{
  "num_hidden_layers": 14,
  "hidden_size": 160,
  "n_experts": 32,
  "experts_per_token": 2,
  "d_expert": 128,
  "d_shared_expert": 128,
  "hidden_act": "swiglu",
  "moe_layers": [0, 1, 2, 3, 4, 5, 6, 7, 8, 9, 10, 11, 12, 13],
  "router_score": "softmax",
  "normalize_top_k": true,
  "routed_scale": 1.0,
  "balance_loss": 0.00168,
  "balance_bias": true,
  "router_z_loss": 0.001,
  "init_std_router": 0.00925,
  "lr_router": 0.00142,
  "vocab_size": 8192,
  "norm": "rmsnorm",
  "norm_eps": 1e-05,
  "tie_word_embeddings": true,
  "optimizer": "muon_variant",
  "learning_rate": 0.00773,
  "beta1": 0.95,
  "batch_tokens": [65536, 131072, 262144],
  "max_seq_len": 256,
  "train_tokens": 512000000,
  "max_steps": 4089,
  "dataset": "wikipedia_en"
}
Below are experts of layer 4 (counted from 0) of a mixture-of-experts language model. Rows are named router (the router's row for the expert) and show model dimensions 80-159. Each number is 128 + 32 x the weight over its row's rms, rounded and kept within 0 to 255. Numbers have three digits each.
After each expert's rows: a language model's description of what the expert responds to; "mostly gets" lists some tokens that are sent to it at least half of the time. This comes from a sample of Wikipedia text that the model never trained on.

# expert 31
router:126134173145109096075127037189203093105088069162112117156149146099091195161106104083102085101084127155110110087110181163125101067122122125142166170131121109090149132105146118160145117123120115145164161101135101069091103110123095152142149178
Words starting a sentence or clause, such as In, It, On, There, After, However, and math-heavy contexts.
mostly gets: "In", " It", " there", " After", "On", " On"

# expert 24
router:148147125155103102121115101202176123025146104132166076097157118141113136137162131067139108169143137151123088129160112211120152124142100144095178165086140113050080204114152108101113075123174139145138159108150087107085076080106113123122145141
Table cell pipes between numbers or names in tables, plus colons and semicolons after field labels like State: Ohio.
mostly gets: " |", ":", ";", ");", " —;", "):"

# expert 6
router:121090152094128142103120136154145126080100093127079118138148110122143217204063145103104084127096146142142126155123161151149104097149144131108163138039174152095077189121097105100116114119084148163167157081178145055137123102136101098161174148
Narrative past-tense verbs like played, won, began, died, plus endings of foreign names (Beşikta-ş, châte-au) and quote marks.
mostly gets: " played", " won", " began", " received", " died", "\""

# expert 28
router:101105111127085108103121089131132119108146148095128097175190165093129137179120112124131100149152169136101109122166131131105062066091190110106168104144143148127152166132083065061144119154195157154178158128123110103066120062145118125157174108
Month names, first, and first words of place names such as United, New, San, plus northern.
mostly gets: " United", " New", " September", " March", " first", " July"

# expert 26
router:136134141151099068076063081116124110071141131156144126168137116100138135107102110093126142181043155126103108131162149109125039129134155053130152121138178118127123195132133113127149122122131118125108193061150149129119148109160104092142174188
Commas, and, or, & and closing parentheses that separate items in lists, names, places and infobox entries.
mostly gets: " and", ",", ")", "),", " &", "\","

# expert 9
router:134112029178062134076109118140131109104120142118107106150149133080132145161136075084140081136117143145129103105129108159126100122136191115131140158107167080115138185096099105097134121167120121213118171126180140082177104085157097140140144121
Pieces right after a capital initial or word start in names and words, like E-sen-aliev, Ed-ited, Mer-chant, plus table dividers.
mostly gets: "med", "|---|---|---|---|", "ven", "min", "ple", "|---|---|---|"

# expert 30
router:115108137131056093111101124155127074100169104096198066193115130080110128126101099106095147184076134176128082095104155159098147082141129102089172140116169120123090135132097085117206100127149082146162140092154076082116119129149114084180163180
Word-starting stems before a suffix, such as accomp, occ, dr, fl, cl, jun, usually right after the, a or to.
mostly gets: " fl", " Gl", " cl", " mon", " dr", " dec"

# expert 14
router:142123134152074080138144105225122129099079108133155135191149134069116151156127086055057128175117149161117106126100150132085131094159143128085139183071119117134122132117092091088136107169128114139155163133149142097075120112136119126129176161
Digits and number fragments inside ISBNs, coordinates, scores, vote counts and years, plus symbols such as %, °, km, ′, ″.
mostly gets: "%", "°", "00", "000", " km", "″"

# expert 22
router:136137072126127101140124067143225138059126106136173128161105150125097150129146092142085108096113084145094120172134118120131075132091142120106138156057157135104135136129097092120125112127144086111137148155091080162106091120171099108156137140
Word-ending pieces after a stem and en dashes in ranges, such as part-ly, emb-ry-o, min-ute, 1993–94.
mostly gets: "–", "ensive", "act", "ry", "ured", "acts"

# expert 10
router:125144134099083078127154099182167119105126144125099147180135185140112143219084142080109144175063149136129080177145121191101088121102148097092178164143166150046144154117148139077175108144158105128206123114120141101121118095148121089124178127
Articles and possessive determiners opening a noun phrase, mostly after prepositions, such as the, a, his, their.
mostly gets: " the", " a", " The", " his", "The", " an"

# expert 5
router:166126130098121057120136051153136124112115087141130164202130092123110138138151120040138153148081188131132090150168179148154058055109126124134171182128108157118131118087131126113146120118153145183120140071146124067144141107124121097177150182
Capitalized name words for places, people and institutions (King, Park, House, West) and the possessive 's after names or nouns.
mostly gets: "'s", " Be", " Park", " House", " Her", " West"

# expert 12
router:138100143144105107126119125206115108091101100106166106176128143147107137143104112105125124136050139144141118149145177214120115013142215108130169108158170155149150147110137116122133100139107114150133179162147119113133053112114112132162227190
Line breaks ending table rows, headings and list items, plus sentence-final periods and commas, often after | or ==.
mostly gets: "\n", "\n\n", ").", ".", "\"."

# expert 21
router:100125158099090124131117118179116097098147096149143093133136135138087160149092151081102131120115093146133088127156125156110139137107150129102124162130195122088112148104134105073088128110181139174133147124074147091071069093110148129135146153
Wiki heading markers == and ===, and capital-letter pieces inside acronyms and codes like NATO, TNA, CKYB.
mostly gets: "==", "===", " ==", " ===", "====", " USA"

# expert 15
router:099116140108107127087085105153155099113129131156163065175122109115099199121110067116150143151125140171109114148129112128081055084143134073135178166148164128105128150123107087071108060189178135124142177082139081085110125131118114126134143179
Nouns about politics and institutions, such as Party, National, University, government, state, plus -ism and -ist suffixes.
mostly gets: " Party", " state", " National", " design", " President", " University"

# expert 13
router:144140135124091054118136116158150074109079098131148112127184129127099147123123104100161145141096149155094092103130143200137045072115143158117154160126144139107146140093117071117186117170169100156158151158189055085121120091112124097134135183
First capitalized piece of a split proper name, such as Andre-as, Rober-to, Arab-ia, Mar-ilyn.
mostly gets: " Al", " Mar", " John", " Am", " Ar", " Br"

# expert 11
router:118050132138112073100148114115153056074144068148171125185148123138137103132095112101103099131138135144092064140125117152121106119141133072083173159154137125089110142128153128134166130113169113141189159092154074108124133121152043089191127221
The verbs was, is, were, plus single lowercase first letters or opening pieces of words, such as f in fighters, ag in agree.
mostly gets: " was", " is", " m", " were", " c", " p"

# expert 0
router:135136073113099095084113139113116095088084098102127159116125116103076142153087077094074146177095136117122161187104165144144145075103145112124163133130164080100098169117171102122148012095149160136150155106124122132113055114156105119110163157
Word-final or inner pieces starting with a vowel, like -ary, -ation, -ack, -ender, -ment, in names and ordinary words.
mostly gets: "ient", "amo", "ack", "ary", "iation", "ayer"

# expert 29
router:142166148157099102105111105201137069112101095140102119167189141148066146150100091072099103174087135167115102181169172216133105105110111136138140126137174162116147149098131105132144103168125129151162130147116131100129129101105109140138114187
Capital first letters of names and titles after a space, such as T in Talkin, G in Giorgia, initials like P., and opening quotes.
mostly gets: " L", " C", " H", " T", " \"", " F"

# expert 18
router:095127138064142129079112084128118109029130147137139133143160123122122114130094085104152124191040127113134124129145081137107111071081160127110188178121119186137083132106147148125156114160105147154162182132119105129126126106098076087133119138
Short common suffixes closing a word, like -er, -ed, -ing, -y, -el, as in Tyl-er, kill-er, Gosp-el.
mostly gets: "or", "er", "ed", "ing", "y", "im"

# expert 23
router:088142115177148103141132097176152092057079118127128112210136129126151102166118124119113113148121128160091084139120153149075107111125161096135172185138114133123141219140148129108180119151132077144153163138150131112088123153120107141146141189
Hyphens starting list lines, table pipes and spaces, and capital letters opening a word after a line break or parenthesis.
mostly gets: " ", "|", "-", "\\", "C", " \\"

# expert 1
router:133111162137130106105149133142159071120153116180139137121171178109139176145066092066101124191057205147062118150171152163144102084150156140124154104107109109123127129134115114108099099120120105096124102081140109076047103069107110152145165147
Final pieces of longer names and words, often places or taxa, such as Galler-ia, United States, sympos-ium, -idae.
mostly gets: " States", " Kingdom", " Union", " Location", " River", " Championship"

# expert 16
router:122069113100113119081119092154140073131092100138200127142192148129141122169100097086122132177118163138094055080163115162150091126130105132119137136150162111069088147090065161136198111136077143120123117073121075119081117125135091136166138157
Words and dashes in sports and election tables and results lists, such as Final, Total, Team, Best, election.
mostly gets: " Team", " Best", " final", " All", " Total", " MPC"

# expert 20
router:098163179124152071113123073151111125064148076119119079141142102132088150128136155140127090126110222168125064164109136127103113100089167101068177115101214135115084140131152125140138086142134125092119154154104094088123127158131115098168156155
Lowercase pieces right after a capital letter inside names and rare words, such as ag in Cagliostro or Dagur, ill in Pill.
mostly gets: "ag", "asc", "inc", "err", "uc", "onn"

# expert 7
router:121169121133118100107106110154215078096093048108088108141132141125115143150156090100151131141103128133061094167137136210092120078125114132107140124137128103087162124150161054097141139090121161153130187134131155112107133118078070107184113161
Sentence-ending periods, decimal points and the preposition of, plus that, which and who introducing clauses.
mostly gets: ".", " of", " which", " that", ").", " who"

# expert 27
router:130143178131108095085131106146125108115097133102130102133097152092122130139143128121120111117121149208131121162126084193094130125112141085091177154137175139143119116120121095107147100146167084158169119127187121108133146120126090144187151226
Opening parentheses before years, roles or notes, plus slashes, dashes, equals, math subscripts and non-Latin script bytes.
mostly gets: " (", " /", "/", "h", " =", "("

# expert 2
router:157073120150098075114112093165148125091137071047166088136162134091114148172084102064095123133113142177070116184101125141114092117075126100138159169122117157104065143105087080134163129132149085132179173086195155113100108093152081095165129119
Auxiliary and linking verbs, pronouns, adverbs and conjunctions inside clauses in running prose, such as he, was, had, also, only, but.
mostly gets: " were", " he", " also", " has", " had", " are"

# expert 3
router:128108156144100093109136139166123101082083109144123125177113126105126166168143085100088136159113126156124110064168167154183115109147185124119149175096109098088132130097136092095105109144086096141176142134175042157049101065118070070146158153
Short consonant-led inner or final pieces of names and words, especially s, th, st, t, as in Kazakh-st-ani, Bathur-st, Phys-ical.
mostly gets: "ical", "s", "th", "rd", "st", "kov"

# expert 17
router:078120157091110128133114114135097107080148109145140102134151189130089117158070104050150128155079136186189104095185138175119054035097153112094146139105138133092145121133102128132120124108158118120150167124169090094111130152166047065115139186
Prepositions after verbs or participles, usually before the or a, such as in, to, by, for, on, at.
mostly gets: " in", " to", " as", " on", " by", " at"

# expert 8
router:124101150135140104128080102162131153122118095092096104152181146125087130144137111115070088137088176101118096076154125140106099128061121129058138152133163111171124196070110118105108093105096135117148159116172156109092070119100097135152149131
Four-digit years like 2016, 2019, 2024 in dates, ranges and tables, plus some mid-word pieces such as good, topics.
mostly gets: " 2016", " 2024", " 2006", " 2007", " 2014", " 2019"

# expert 19
router:139134079131088114113096092138147093058162096122114103164168150170091141134101060116078139107099163087095126127169155184121145105132141056133136136120130085113114175139103133098129152079185144146147133137112116090169140128184107159142175157
Short consonant-heavy pieces inside rare or foreign words and names, such as Wy-z-gowski, She-p-herd, Ber-ush-ka.
mostly gets: "ph", "ct", "ps", "p", "oph", " single"

# expert 4
router:114122165138115123116106102144116115069133130105165108174131157074099144176147113147061134154100154116068124148152110197078088121077201126121183145117174061084098162132078154138150103183154142122156143124146136113153112123131123130132171195
Number tokens in tables, dates, statistics and scores, such as household size 2, 16 October, 3.5-inch.
mostly gets: " 2", " 0", " 3", " 6", " 1", " 4"

# expert 25
router:120135076175110031075086070132127103086108106163135114154155152125122170165093063062075125159105106129076117117131125113120085086100112101141175216093149128152158135133095140109133098112128118162110144080143139071090107117128121111196129174
Common nouns right after a determiner or possessive, such as time, years, team, album, contract, approach.
mostly gets: " time", " years", " team", " series", " family", " year"